From a checkpoint of a small mixture-of-experts model trained on Wikipedia.
Experts: 96 experts in each of 10 layers, 96 GeGLU neurons an expert, 3 picks a token, a softmax router.
Below are experts of layer 6 (counted from 0) of a mixture-of-experts language model. Rows are named router (the router's row for the expert), gate (a neuron's input weights, with its number), up (a neuron's input weights, with its number) and show model dimensions 128-191. Each number is 128 + 24 x the weight over its row's rms, rounded and kept within 0 to 255.
Before each expert's rows: "comes after" lists some tokens at least twice as common just before its tokens as in all text; "gets" lists some tokens that make up at least twice as much of what it gets as of all text. This comes from a sample of Wikipedia text that the model never trained on. Tokens count by the router's weight.

# expert 26
comes after: "\n", "\n\n", " work", "\"", " station", " located"
gets: " in", " on", " of", " at", " from", " in the"
router [101 152 110 107 148 152 168  79 111 128 145 148 147 156 141 157 137 158 110 165 157  95  99 151 127 113 110 145 137 163 124 128 108 184 137 118 168 106 130 101 127  96  95 122 139 149 159 125 135 142 174 112 150 156 148 145 116 127 113 118  69 119 147 120]
gate0 [102 159 173 123 196 129 133 126 109 136 109  78 117 152 149 153 136 142 123 161 199 117 156 110 137  67 136 121 108 110 144 120 119 161 121 110 122  86  96  87 130 133  78 156 110 125 152 145 121 129 138  96 162 132 125 156 130  78 146  91  87 183 155 147]
up0 [125 130 146 172 136 135 105 154 126 147 145 110 126 164 108 128 120 148 133 106 114 123 119 145 138 111 106  99  87 127 155 130  87 127 151 158 111 156  91 127 145 122 179 102 102 118 159  98 156  82 114 105 141  99 170 133 114 134 142 143 160 133 136  84]
gate1 [117 111 122 102 123 179 152  95 156  84 123 160 119 127  85 124 156 141 114 146 158 155 142 145 149 144 140 154 127 144 164 130  90 159 106 143 114 116 124 119 105 112 114 127 130 148 122  76  84 103 127 119 115 161 175 167 137 120 131 154 135 129 147 113]
up1 [156 113 117 103 141  84 121 186 138 142 102 116 123 114 155 167 100 121 157 140 145 147 115 136  67 131 146 142 145 145  82 166 150 103  80 143 123 140 121 157 121 149 116  68  85 177 168 160 188 171 148 157 128 134 111 142 121 113 147 157 149 132 141 111]
gate2 [ 91  81 133 149 144 128 159 121 190 137 149 140 137 134 108 116 170 140  75 118 167 127 119 139 133 102 138 119 124 148 136 118 116 130 120 155 105 105 131 121  90  87 128 160 132 129 112 156 131 126  90 151 124 153 163 171 124 136 152 130 153 106 173 174]
up2 [134 140 143 172  87 139  85 127 154 117 120 118 136 115 132 108 125  95 174 147 132 156 121  96 128 165 108 102 156  98 120 115 133  98 128 117 101 132 136 120 123 132 131 169 154 164 134 160 134 114 122  60 109 175 133 112 115 107 147 118 136 134 163 169]
gate3 [124  95 133 121  90 147 191  91 149 152 129 138 161 133 191 139 141 157 125 161 147  91  94 128 113 126 135 128 104 109 139 175 129 146 129  96 152 134 131 125 148  80 122 164 161 132 168 142 139 117 155 139 142 151 119 183 137 148 132 131 136 118  94 144]
up3 [108 139 129 114 115 139 128 134  94 143 127 134  87 180 125  99 133 145  93 142  95 153  93 183 108 138 121 135 107 145  96 142 187 123 128 106 117 135 140 121 158 129 134 106  73 169 163 159 129 175 147 150 103 180 169 191 132 108 148 116 116 152 112 109]
gate4 [ 97 121 109 106 143 145 138  72 109 128 118 161 148 132 136 121 132 115 116 138 154 136 115 102  94  90 184 140 112 137 124 141 130 146 140 128 106 103 139  55 149  96 121 111 129 110 182  70 108 142 123 125 118 127 114 143 150 166 168 143 127 123 159 143]
up4 [ 75 124 121 133 124 175 162 116  97 118 144  81 108 153 107 107 138 134 113  98 129 165 133 141 106  99 119 114  83 153 135 109 129 122 107 107  81 149 150 116 154 129 151 131  80 121 150 136 127 147 156 118 140 123 171 112  81 116 149 108  94 157 111 137]
gate5 [122 172 143 163 133 141 148 130 147 123 167 146 152  87 117 130 140 165 131  99 174 110  89 161 148 106  94 104 114  99  98 125  89 104 132 152  87 126  87 124 108 126 142 133 140 133 142 121 103 164 108 186 128 146  86 129 128 155  97 152 144  89 113 113]
up5 [126 124 115 125 159 146 118 135 135 128 134 126  59  82 100 113 138 125 187 145 144 139  95 138 151 144 132 130 122  67 134 125 126 110 140 138 170 122 120 123 113 116 158 155 132  99 122 128 131 141 158 137 118 143  92 144 114 107 129 126 122 100 139 110]
gate6 [116 170 177 165 103 109 102 109 119 115 121 114  92 142 129 143 133 124 149 150 128  78 109 107 116 111  71 148 112 131 108 137 122 170 156 148 126 196 117 118 131 154 141  98 126 113 133 127 134 141 163 110 116 177 140  97 145 135 115 129 149 143  97 151]
up6 [114 150 127  97 126 142 154 148 128 130 102 162 104 111 153 146 128 148 147 126 144  92 146 145 169 112 166 107 102 142 136  97 119 115 114 149 127 102 100  99 139 124 115  70 155 120 138 117  99 139 124 148 123 185 171 178 130 119 164 128 123  96 107 128]
gate7 [118 169 124 122 146 137 113 147 134 107 146 113 125  98 117 164  77 112 128 149 138  97  86 105 144 121 110 143 143 120 134 160 130 147 128 149 128 157 172 134 139  96 134 117 126 116  94 126 101 102 123  91 128 135 153 111 113 122 123 112 118 151 124 175]
up7 [102 118 120 142  99 104 120 182 133 150  93 119 114 139 116  97 128 178 140 108 140 141 127 131 117 133 145 142 140 133 194 136 106  96 143 155 139 110 106 110 129 154 124 127 135 159 107 132 151  78 101 144 113  99 137 163 109 119  62 130 163 120 137  98]

# expert 67
comes after: ".", "\n\n", ", and", ",", "s.", ", but"
gets: " In", " In ", " after", " in ", "In ", "In"
router [100 130 165 132 101 123 116  79 113 118 106 167 154 169 127 143 122 147 102 149 153 122 141 152  97 107 132 139 103 149 129 189 138 146 118 109 105 115 158 106 111 116 112  89 126 134 152 161 140 168 139  98 156 188 171 156 134 148 142 138 121 169 125 141]
gate0 [108 123 116  89  83 171 161 119 158 122 110 132 136 134 140 145 114 133 106 110 142 173 132 155 114  99  98 172 143 161 128  85 140 143 162 110 120 146 143 144 166 166 125 106 149 164 107 121  82 107 158 164 134 130  81 106  72 109 114 160 154 104 160 115]
up0 [124 117 125  87 107 130  97  96 128 122 115 121 125 156 124 148 104 139  80 115 147 171  73 173 122 130 106 133 121 119 129 114 179 156 123 129 140 166 158 141 149 128 118  56 125 151 126 164 129 147 149 122 102 133 138 142 110 138 138 167  86 123 170 105]
gate1 [136 115 139 166 135 146 126 103 111 142 107 134 108 117 135 104 109 147 162 121 114 136  92 134  82 105 107 114 158  75 106 143 104 157 105 153 130 152 141 122 100 135 104 141 157 138 108 142 140 149 141 111 111 154 110 129 105  99 109 133 118 131 136 111]
up1 [ 67 133 130 103  88 107 108 140 123 104 109 123 126 130 114 109 123 124 153 121 137 151  88 138  78  89 146 109 145 144 113 111  98  82 105 136  98 109 113 199  99 104 142 115 166 177 117 156 149 170 163 114 126 110 140 125  99 137 103 160 126 125 171  98]
gate2 [171 128 104 148  84 132 152 110 129 156 162 133 152 141 122 159 123 197 133 115 111 110 145 117 113 131 149 115 105 100 114 141 156 159 119 162 104 124 122 120 161 144 117  72 131 136 115 131 170 134 116 115 128  99 127 144 140 181 167  92 105 116 117 155]
up2 [ 98 143 107 171 131 109 162 123 150 118 153 116 153 107 140 137 122 145 156 121 143 148 129 114 118 108 124 152 109 143 124 169 158 153 124  85 120 102 101 106 118 148 106  63 114 151  96  97 125 163 136 153 141 142 139 154 132 172 182  85 133 174 132 113]
gate3 [140 137 138 105  86 126 130 152 117 109  94 113 136 128 138 119 113  55  94 108 136 143  62 130  78 123 104 152  98 158 113 133 141 137 132 121 120 151 123 151 131 164 163 133 125 120 158 120 149 150 144 155 155 168  84 150 137 110  83 140 162 131 141 116]
up3 [135 138  97 154 131 129  82 135 106 132 111 143 124 125 160 162 116 101 140 155 110 117 182 141  96 123 159 108 116 144 122  96 119 105 182 125  78 147 150 112 116 150 153 150 126 151 153  88 122 128 122 115  98 187 135 141 137 153 146 146 120 123 148  96]
gate4 [122 135 151 139 144 118  96 124 101  71  96 155 100 105 119  86 108 128 144 126 159 131 168 144 123 147 111 160 144 157  98 122 147 141 103 108 155  93 123  91  83 110 128 160 120 145  99 129 129 158 138 125 168 129  69 166 142 104  91 148 171 180 140 118]
up4 [123  99 110 134 145 161 142 125 122 152 153 117 146 126 135 158 137 190 125 152  74  97 129 103 148 108 160 123 115  98 164 189 126 140 126 151 115 167  76 128 158 159 126  73 155 142 131 113 113 121 125 123 119 121 189 125 143 125 105  99 118 125 160 154]
gate5 [143 102 119 146 155 143 113 100 160 163 149 147 131 162 110 139 171 143  88 116 102 126 128 101 161 133 137 153 133  98 153 141 142 153 139 133 107 153 163 121 157 107 147 159 106  62 152 117 128 141 142 175  96 128 132 189 106 118 150 119 104 100 115 136]
up5 [115 115 117 167 109 113 112 127 140 143 123 142 130 144 135 133 140 160 105 149 116 173 120 177 132 102  93 124 115 155  95  74 161 117 150 111  93 124 161 136 149 136 128 134  99  81 114 120 137 142 127 149 176 148  72 163 129  83 158 125 121 107 148 116]
gate6 [ 82 119 133 142 100 116 140 118  83  95 153 120 160 140 103 122 113 106 134 126 139 118 173 152 105 139 158 147 187 157 140 124 158 117 113 144 107 139 114 119 124 177 158 156 103  93 141 145  98 133 106 146 147 126 142 129  99 130 144 107 185 127 106 126]
up6 [116 190 105  93 154 102 144 132 141 167 160 116 115 136 129 125 132 141 143 119 150 157 168 102  99 128 119 152 125 171 140 118 152 113 104 123 172 112 141 132  87 128 121 129 149 133 130  93 117 139 143 160 102 131  93 141 126 122 122 158 138  96 103 108]
gate7 [ 95 133 150 137 123  98 126 119 149 190 178 143 114 130 154 150 116 142 133 114 137 119 137 109  97 134  95 131 130 114 141 177 122 155  88 115 124 116 117 130 113  78 140 184 170 108 149  90 110 156 147 146  78 136 122 157 151 132 123 152 145 137  76 115]
up7 [149 104  98 119 104 126 147 103 124 146 103 125 139 170 121 104 112 137 134 134 153 136  78 181 138  92 105 142 144  77 150 128 123 150 147 155  80 175 117 137 152 104 149 103 115 132 157 116 107  98 164  71 123  79 146 153 145 102 142  86 133 125 114  88]

# expert 19
comes after: ".", "\n\n", " =", "==", "===", " =="
gets: "\n\n", "\n", "==", "===", "====", "==S"
router [117 157 135 105 100 150 150  90 107 130 122 112 134 147 160 160 141 143  63 152 158 125 106 124 115 126 149 134 106 141 133 151 102 119 133 160 118 154 114 129 128 100 116 120 138 138 143 159 118 129 146 129 150 133 182 164 125 144 120 152 110 133 136 114]
gate0 [121 116 134 141 141  77 159 127  88 137 128 132 148 170 161 133 140 172  86 169 128 102  85 121 129 103 114 125 140 124  80 166 139 110 113 101 118  55 148 124 120 122  81 110 111  95 164 161 119 139 100 121 109 135 152 148 152 135 144 135 145 159 147 159]
up0 [136 111 125 139 124  74 134 128  82 132 113 138 125 153 177 107 126 177  98 185 117 123  79 120 134  95 101 134 121 130  83 181 160 118 102 136 105  62 144 110 115 133  90 119 142 106 160 122 129 152  81 123 108 143 180 123 128 133 128 116 127 120 169 162]
gate1 [ 89 127 105 135 156 105 122 131 151 120 110 110 149 157 121 124 170 130  94 206 126 129 156  98 119 133 145 110 138 109 189 127 130 154 121 133 134 116 146 164 103 100 100  77 127 146 130  87 107  85 113 142 147 112 154 106 132 115 128 126 140 100  85 109]
up1 [124 139 111 168  85 112 115 147  94 135 116 101 113 129 135 134 141 124 171  99 151 139  68 126 119 145 119 122 112 147 104 125 138 118 101 142 100 142 167 102 133 114 144 129 111 112 129 166 162 152  98 105  82 108 141 191 165 136 115 159 125 127 169 179]
gate2 [130 140 137 129 131 129 164 114 178 106 160 112 100 122 140 136 127 104 128 131 145 149 151 115 110 136 152 158 101 118 150 171 128  82 131  85  84  83 109 101 124 158 160  98  96 128  96 104 161 112  93 170 105 104 117 144  96 167 135 133 127 146 157 148]
up2 [127 133 123 118 123 140 171 116 175 130 157 128  91 126 118 129 140 124 134 157 119 172 149 130 122 155 157 129 120 128 144 170 126 119 137  97  93 113 126 108 136 127 167  98 119 107 105 117 158  93 115 133 128  86  80 144  72 143 112 123 108 119 143 114]
gate3 [115  95 116 172 145 127 145 102  95 179 106 135 120 166 143 135 118 119 158 130 157 103 122 102 125 100 104 133 177  98 143 130 101 123 148 122 118 131 114 126 163 117 104 182 139 136 116 159 137 107 111 149 139 147 116 148 133 157 152 124 112 174 102 139]
up3 [126 109 116  81 143 107 124 154 149 103 137 133 143 134  93 104 128 133 121 154 110 106 118 120 151 145 138 151 104 165 157 133 124 150 101 155 187 118 133 117  93 145 168 111 118 116 138  89 128 139 126  90 138  75 136  90 131 117 144 126 148 141 133 132]
gate4 [138 149 129 142  61 107 132 146  95 154 114 166 137 162 161 151  98 152 167 108 153 124 121 159 129 113 143 135 133 136 143 135 139  98 125 132 126 112 138 134 135  83 127 139 147 126  93 140 162 154  95 118 141 155 136 134 124 144 126  97 160 142 145 123]
up4 [161 134 122 101 134 116 113 117 174 157 138  80 142 103 126 133 169 132 109 154 106 142 135 143 120 129 110 153 133 152  94 134 161 159 127 142 125 144 119 111 141 148 130 123 123 156  96 135 119 142 143 110 154 103 125 111 105 118 156 151  98 113  91 130]
gate5 [157 143 145 136 132 150 151 155 165 123 158 123 118 123 148 119 122 140 117 134 167 100 126  78 163 122 170 118 151 150 156 159 137 131 140 104 102 130 117 112 154 117 120 149 131 157 131 177 126 101 105 102 150 117 117 100 102 149  87  86 158 131 123 150]
up5 [151 167  82 110 148  79 141 144  85 126 124 106 111 144 130 140  84 138 130 157 108 124 131 148 161 119 112 168 161 128 107 139 124 163 135 111 135 161 172 133 103 120 116 143 123 104 123 120  97 138 133 125 121 105 187 164 162 105 146 126 139 127 128 178]
gate6 [167 174  90 103 141 106 122 154 114  97 132 154 108 105 190 130  85  86  97 157 133 110  87 161 107 109 149 120 159 132 132 102 138 132  97 156 109 109 158 120 107 102 110 107 124 124 137 121 178 137  84 117  96 123 121  96 168 115 171  96 143  87 147 150]
up6 [167 189 121  93 130 114  85 108 112  80 139 144 123  97 164 140 100 101 122 191 142 147 124 111 133 138 139 125 160 156 105 116 156 125 121 122 115 139 136 137 131 132 109 163 180 162 120 111 126 122 109 104 113 107 123 112 154 140 129 117  98  99 168 141]
gate7 [144 130 163 177 131 100 125 106 148 120 176 146 117 149 122 142 106 112 123 124 151  53 131 116 144 139 114 128 113 102  94 130 136 111 158 130  94 142 126 146 112 123 148 132 133 102 139  93 134 117  87 166 159  92 162 172 113  78 134 117 110 107 106 129]
up7 [165 139 164 150 117 112 133 142 133 133 190 111 118 135 108 153 101 127 125 141 154  74 123 132 126 122 112 157 111 101 102 134 145 138 163 127 101 115 126 142 146 148 145 129 153 126 150 107 120 112 118 186 149 121 152 166 142 114 132 121 105  91  87 118]

# expert 39
comes after: ".", ").", "s.", "\".", " |  |", ")"
gets: "\n\n", ".", "\n", "s.", "==", "ed."
router [142 145 110 107 113 186 127 100 124 110 107 120 139 156 147 148 140 136 114 135 161 110 147 134 117 126 148 157 117 149 114 157 125 133 135 156 113 115 138  91 152 126 109  99 130 137 143 177 145 158 143 119 165 127 141 142 120 129 127 102  96 134 136 121]
gate0 [ 82 140 119 125  86 129 153 136 109 115 128 109  97 114  95 112 101 132 141 141 116  82 147 101 115 170 158 103 142 107  71 134 136 134 150 155 155 157 132 100 114 131 124 147 105 169  87 178 137 182 121 115  78 114  99 116 144 105 123 146 100 175 139 153]
up0 [115 114 136 138  63 138 156 118 123 129 162 109 117 117  77 129 113 135 132 151 124  89 134  90 144 150 153  83 140  86  80 122 133 133 176 139 139 150 150  75 145 106 123 133 106 162  86 167 131 179 121 125 101 143 101 124 142 141 131 152 114 171 131 162]
gate1 [ 79 138 167 113 145 134 101 140 162 147 128 154 130 104  80 119 114 128 142 178 134 115 111  98 155 107 124 161 152 131 128 100 133 130 173 153 143 136 144 116 108 102  92 101 111 108 145 149 149 152 144 168 110  95 121 143 108 131 146 146 138 126 145 130]
up1 [ 84 152 159 142 104 115 103 105 169 140 123 144  89 148  78 146  90 117 145 168 120 122 100 140 135  91 134 172 151 121 128 100 125 122 135 182 159 130 130 100  97  94 127 135 130 110 129 116 161 135 138 170 127  95 108 149 107 107 172 126 134 139 127 120]
gate2 [137  98 148 123 118 104 121  86 143 106 127  70 146  97 142 132 133 128  88 118 131 141 152 124 161 150 117 170  88 136 156 112 139 112 148 117 143 131 125 133 139 120 132  99 105 131 155  68  96 117 193 173 125  99 148 149 116 148  80 103  99 120 144 143]
up2 [147 136 112 118 136 153 127  91 120  82 142  82 202  99 123 123 130 103 120 103 124 124 121 124 138 165  99 142 132 144 129 126 114 133 135 152 147 118 146  97 122 109 134 108 117 127 158 152  81 124 173 158 105 137 131 185 125 133  99 110 109 112 183 158]
gate3 [138 155 137 146 104 129 120 133 124 121 151  85 155 160 117 121 176 115 145 144 154  99 128 144 115 140 129 103 126 173 104  94 119 137 145 110 150 126 122  98 119 128  99  71 151 158 150 160 127 153 128 121 130 133  91 124 135 153 136 147  87 145 150 151]
up3 [118 107 132  99 152  93 148 145 126 143 125 152 108 117 127 131  87 157 113 103  97 163 133 108 156 111 118 129 115  77 163 169 135 111 120 153 126 116 121 161 159 126 169 164 130 104  97  80 124  99 141 135 129 119 163 117 120  98 122  91 178 110 138  97]
gate4 [120 113 130 115 147  85 117 149 118 129 119 116 120 120  94 117 135 133 131 118 145 131  98 181 139 140 117 113 162 127 135 121 140 144 131 119 176 127 115 188  83  93 147 132 141  99 131  98  78 121 106 149 110 142 132 141 147 137 122 142 157 136 163 151]
up4 [167 143 125 109 103 186 119  93 120 135 106 152 153 134 119 113 137 136 125 109 115 168 151  88 130  92 114 157 120 144 103 153 118 105 141 135  91 132 131  92 147 164  94 130 118 154 118 107 143 148 131 128 158 115 124 108 144 100  99 100 108 142 105 126]
gate5 [109 175 144 132 102 167 135 119 104 134 139 134 120 100  98 142 131 143 103 136 164 115 152 115  87 101  89 118  95  83 166 161 120 152 115 166 116 105 137 125 159 109 125 140 114  78 160 113 182 120 101 116 112 156 150 139 125 145 129 123  76 150 171 118]
up5 [135 140 127  99 144 186 131  84  93  86 126 121 141 165 120  95 106 155 174  92 160 136 115 102 120 109 165 177 125 136 117 173 123  96 143 161 118 118 131 134  96 146 102 131  89  90 114  91 165 131 150 127 124 125 171 118 124 152 121  99 116 161 161  86]
gate6 [142 121 117 154 114 174 142 127 129 144 154 107 136 139  91 140 160 117 148 156 110  88 117 157 124 107 102 113 100 150 102 117 180 126 182 145 112 151 174 126 116 129 129 108 113 105 144  97 103 186 146 118 136 126  96  77 121 143 169 179 132 108  90 131]
up6 [140 119  81 177  87 152 160 110 135 158  99  93 100 160  98 110 173 152 147 121 113 120 160 127  96 108 121 122 101 135 141 164 182  97 134  95 111 115 116 125 117 144 128 104 132  95 113 139 112 135 133 147 110 120  94  87 117 162 134 142 129 107 150 113]
gate7 [110 168 143 129  95  86 131  91 115 142  93 110 125 113 130 146 124 124 122 142 172 134 145 126 124  91 116 151 135 116 139 109 130 126 166  95 141 128 145 115 150  82 124  92 161 118 144 187 134  98 106 120 145 144 129 165 139 112 127 129 152 164 115 184]
up7 [120 136 121 157 119  65 138  78 136 130  94 141 150 134 114 150 130 126 127  88 126 126 127 135 126  99 158 149 115 125  99 136 100 140 129  85 137 129 144 110 158  83 126 110 137 121 146 147 107 125 108 132 150 136 132 125 124  96 108 103 159 155 107 175]

# expert 29
comes after: "\n", "|", " |", "| ", "0", " | "
gets: "|", "0", " |", "\n", "| ", "|  |"
router [138 158 117 136  86 134 137 119 138 132 130 156 135 144 103 190 198 168 124 157 156  86 110  99 131 100 103 158 109 151 110 150 138 148 172 132 149 112 141 118 107 114  88  75 116 123 135 123 125 152 145 113 167 140 155 150 133 116 135 135  92 135 147 122]
gate0 [144 166 104 130 154 130 156 126 115  98 134 145 145 133 138 118 142  87 113 102 107 160  82 114 125 124 122 176 147  95  97 146 140 183 146 120 138 138 136 118 122 131 144 129 124 107 193 127 119 130 139 151 104 127 169 115 151 112 143 136 104 153 199 115]
up0 [103  84 154 108 128 139 121 134 108 143 122 106  99 105 162  98  99 143 140 125 126  71 160 156 133 140 107 128  89 124 125 120 109 114  94 123 137 142 133 114  84 103 112 167 108 148  65 121 144 147 141 109 159 109 109 128 110 121 166 133 128 116  92 141]
gate1 [108  95 141 147 142 107 147 173 152 123 165 155 105 178 128 125 127 190 106 125 145  66 123 100 131 131 135 108 154 118 124 165 147 150 152 122 157 130 125 124 117 133 132 136 130 127 128 124 159 101 162 128 106  89 122  92 192 140 164 152 101  85 124 131]
up1 [121 159 118 142 147 140 108 189 110 127 139 130 103 147 112 155 136 138 154 114 139  91 128 109 100 103 123 157 142 145  68 122 163 146 164 142 122 159 117 140 144  71  95 153 145  92 141 107 145 128 190 198 107 167 122 115 174 153 118 120 152 118 108 133]
gate2 [101 134 141 135  97 175 127 150  86 167 109  74 120 105 142 143 163 139 148 173 149  81 136 113 133 138 149 159 114 137 141 151 189 151 139 121 128 151 125 108 110 163 113 113 155  92 145 138 134  87 140 161 105 131 140 146 124 115 140  84 111 132 119 134]
up2 [148 118 120 130 140 127 106 125 155 105 106 157 170 173 141 152 125 106  75 132 114 104 166 138 130 160 131 101 150 120 134  99 101 117 125 116 152 144 157 170 143 126 163 144  87 109 127 146 122 150 124  94 136 121 124  99 118 138 135 154 151 106 152 146]
gate3 [107  96 114 139 143 126 103 136 137 147 147 120 123 140 163 155 143 156 152 177 133 158 119 163  99 103  84 136 141 126 163 116 172 127 148 102 137 120 151 133  94 109 126 173 142 146 114 120  70 111 140 172 135 125 120 143 116 141  80 102  94 163 133 110]
up3 [126 101 159 121 128 134 108 100 114 115  94  99  95 153 153 141 137 109 134 112  72 124 122 143 128 134 106 117 104 148 139 120 118 153 154 109 123 124 121 108 158  97 124 164 128 112 150 167 153  75 124 143 125  79  52 131  87 117  77 115 145 163 128 136]
gate4 [133 175  94 149  94 143 148 138 161 100 114 169 104 139  93 109 158 105  92 103 136 103 166 101 118 125  82  84 155 149  98 144 127 105 134 126 157 127 147 124  81 134 126  99 149 100 134  50 120 109 113 109 178 124 137 121 170 139 111 128 125 108 132 124]
up4 [128 100 167 140 114 142 166 147 151 123 134 169 172  71 163 119 129 135 119 112 148 135 152 110 118 152 180 184 129 145 114 116 150 114 146 104 145 135 115  95 104 151 137 120  90 121 124 144 146 128 122 131 136 118  77  87  75 118 100 148  91 147 116 126]
gate5 [ 98 187 148 131 114 172 126 158 131 134 145 119 121 145  69 131 174 149 114 149  94 130 113 148 120 164 130 100 191 128 132 154 128 147  81 140 147 111 103 165 110 127 108 103 104 157 151 104 110 112 136 144 147 135 148 133 117 128 127 148  70 149 156 143]
up5 [130 139  94 137 137 124 165 122  96 144 134 136 149  95 183 150  96 159 110 134 153 157 114 133 124 143 120 153 102 100 120 139 145 137 112 104 118 121 189  86 114 130  80 163 141 102 116 147 136 143 109 144 115 143 113 115 143 151 165 116 153  73 116 140]
gate6 [101 112 170 104  64 103 127 133 115 133 133 172  96 108 122 146 134 115 109 162 155 103 133 146 122 140 114 136 133 121 104 145 167 138 123 117  75 159 123 127 110 148 148 115 159 111 125 128 150 194 128  73 124 177 154 104 152 131 114 126 139 130 116 146]
up6 [146  93 120 152 135  97 142 135 145 164 121 104 157 121 137 145 160 118 118 132 101  92 110 149 146 126  83 133 147  83 121 157 146 131 118 131  60 135 132  91 184 162 121 127 114 100 112 109 158 120 129 137 139 127 130 103 101 131  86 155 123 152  65 131]
gate7 [104 163 137 101  72 115  71 126 143 119 129 103  96 182 137 163 119 123 137 122 120 155  79  81 129 104  96 159 143 100 120 150 176 177 132  68 110 117 131 122 147 118 114 107 170 113 148 129 133 101 119 154 130 123 142 122 120 111 116 115 120  87 139 125]
up7 [ 96 125 120 108 108 104  77 144 188 119 119  70 115 166 116 142  95 110 124 107 120 158 100 102 100 129  97 133 159  67 105 167 181 176 159 108 116  79 121 126 128 109  99 110 151  98 124 113 123  97 132 120 119 115 102 135 137 114 117 124 144 103 140 134]

# expert 0
comes after: ", ", " (", "| ", "–", " in ", " "
gets: "1", "2", "0", "7", "- ", " first"
router [130 167 123  84 130 158 138 115 121 103 115 107 122 133 142 174 153 151  81 168 137 127 117 150 115 103 139 158 113 138 122 159 116 168 142 144 125 135 111 120 119 121  91 106 130 127 143 176 116 131 141 119 155 109 147 160 142 136 140 116 113 145 142 129]
gate0 [ 98  62 140 148 182  87 148 160 184 134 139 119  86  99 129 129 125 156  84 170  84  99 122 167 128 129 125 172 114  91 159 103 136 128 150 181 163 129 114 128 159 163  72  89 137 137 122 139 160 161 145 137 124 148 120 118 132 162 131 149 105 100 122  99]
up0 [135  84 115 130  93  98 170 124 118 158 124 130 152 177 148 142 136 118 137  98 150 148 105 102 138 157 136 113 120 132 125 111 140 156 147 128 107 116 119 129 101 139 118 147 135 141 139 109 122 132 129  87 140 122 103 130  79 116 146 149 142 152 113 165]
gate1 [129 123 122 127 151 122 105 159 123 108 152 131 110 148 187 115 132 134 148 124 128  92 146 125 140 133 140 106 116 125  96 155 133 121 125  91 140 117 147 122 124 111 111 130  85  95 123 138 131 112  76 190 144 141 138 161 111 146 135 133 123 126 161  96]
up1 [124 106 116 107 143 110 133 134 148 127 173 120 121 149 165 122 124 146 141 134 148  94 131 120 139 138 154  94 122 103 128 134 147 123 103 126 141 156 150 118 128  89 110 130 111  90 141 149 138 119 103 163 124 143 140 154 123 149 141 131 159 112 120 107]
gate2 [103  98 126 109 128 109 136  82 134  97 142 132  89 107 128 156 108 130 172 157  99 151  94 112 108 129 165 107 130 144 123 128 126 136 134 152 124 111 178 137 141 135 107 134 104 118 176 120 152 169  92 162 117 128 145 107 136 134 133 125 161 111 131 127]
up2 [ 75  78  95 119  96 113 111 130  94 119 117 136 117 113 149 171 124 122 139 160 128 147 108 158  86 136 112 111 151 141 141 167 146 153 152 110 143 104 127 115 128 136  95 166 134  82 172 105 125 167 153 147 123 177 104 176 181 113 131 114 135 154 154 127]
gate3 [117 113 106 139 108 130 139 161 173 151  84 160  78 136 103  76 138 137 139 123 116 109 136 105 123 129 170 130  90 144 141 151 114 130 129 113 119 151 134  92 163 107 137 169 138 113 104 132 126 122 130 105  97 104 129 146 149 119 150 124 131 181  95 131]
up3 [161 149 159 148 113 129 151 135 135 135 149 119 112 144 127  93 142 126  91  85 123 134 163 147 182 115 124 131 102 146 135 110  89 106 136 101 110 130  88 178 173 143 164 107  90 119 128 145 146 103  97 148 117 173 119 138 136 146 113 148 152 139 116 126]
gate4 [ 80 165 158  86 135 136 123 133 148 115 134 172 146  88 121 139 117  76 150  92  86 127  88 164 116 121 120 148 113 144  97 113 163 114 115 123 118 115 129  68  94 120 175 122 110 103 144 111 147 120 168 103 125 124  97 108 111 113 124  92 137 115 157 131]
up4 [166  81  86 176 129 106 129 112 104 148 101 106 117 167 134 106 116 150 102 146 175 147 190 114 165 157 158  99 140 132 149 140 114 133 107 112 133 108 141 185 136  85 110 150 163 133 106 138 118 126 114 131 137 129 161 157 150 129  97 169 132 142 122  96]
gate5 [133 152 138 144 117 119  83  69 171  95 162 147  88 170 137 117 127 120 150 131  70 139 108 100 120 110 122 111 128 148 113 134 143  95 158 129 140 178 110 137 101  94 139 138 122 121 109 159 125 131 114 160 176 100 120  98 155 155 127  87 128 147 161  98]
up5 [148 104 121  96 133 115 124 148 146 149 103 116 138 105  99 156 120 155  99  98 131 106 124 154 124 134 165 122 175 169 152 120 116 161 119 102 129  85 140 112 137 146  83 101 110 155 107  96 131 107  95 119 133 146 109 131  97 116  71 120 152 142 104 102]
gate6 [141 129  63 163 176 136 148 140 116 111 167 144 129 152  97 123 130 152 152 103 133 160 103 141 131 102 115 167 160 101  82 134  74 146 136  97 137 145 116 130 145 126 101 102 163 110 153 136 168 119 100 182 116 145 156 133 141 149 132 117 111 135 160 110]
up6 [ 92 159 176 121  86  86 100 111 135 164 114  91 123 109 117 136 140  90 127  99 144 107 128 123 123 143 109 107 141 100 147 142 151 133 157 154 140 128 107 144 111 110 159 161 106 102 111 123 129 122 161 107  93 158  97 137 122 118 110 141 132 121 106 133]
gate7 [131 121 170 100 143 103 124 124 131 111 133 122 128 150 130 126 123 114 147 146 115 147 116 112 115  98 153 167 127  89  97 161 149 142 127  83 130 151 160 100 125 127 118  97 132  79 100 136 169 120 118 142 154  87 126 135  98 112 151 139  76  97 101 116]
up7 [142 167 137 116 142  78 113 138 118 120 126 117 123 158 155 124 126 138 161 134 104 146 100 114 112  77 158 140 141  72  95 146 154 164 113 108 126 148 144 107 107  96 110 109 123 109 120 149 151 153 130 127 156 123  97 144 119 126 110 121  77  92 123 118]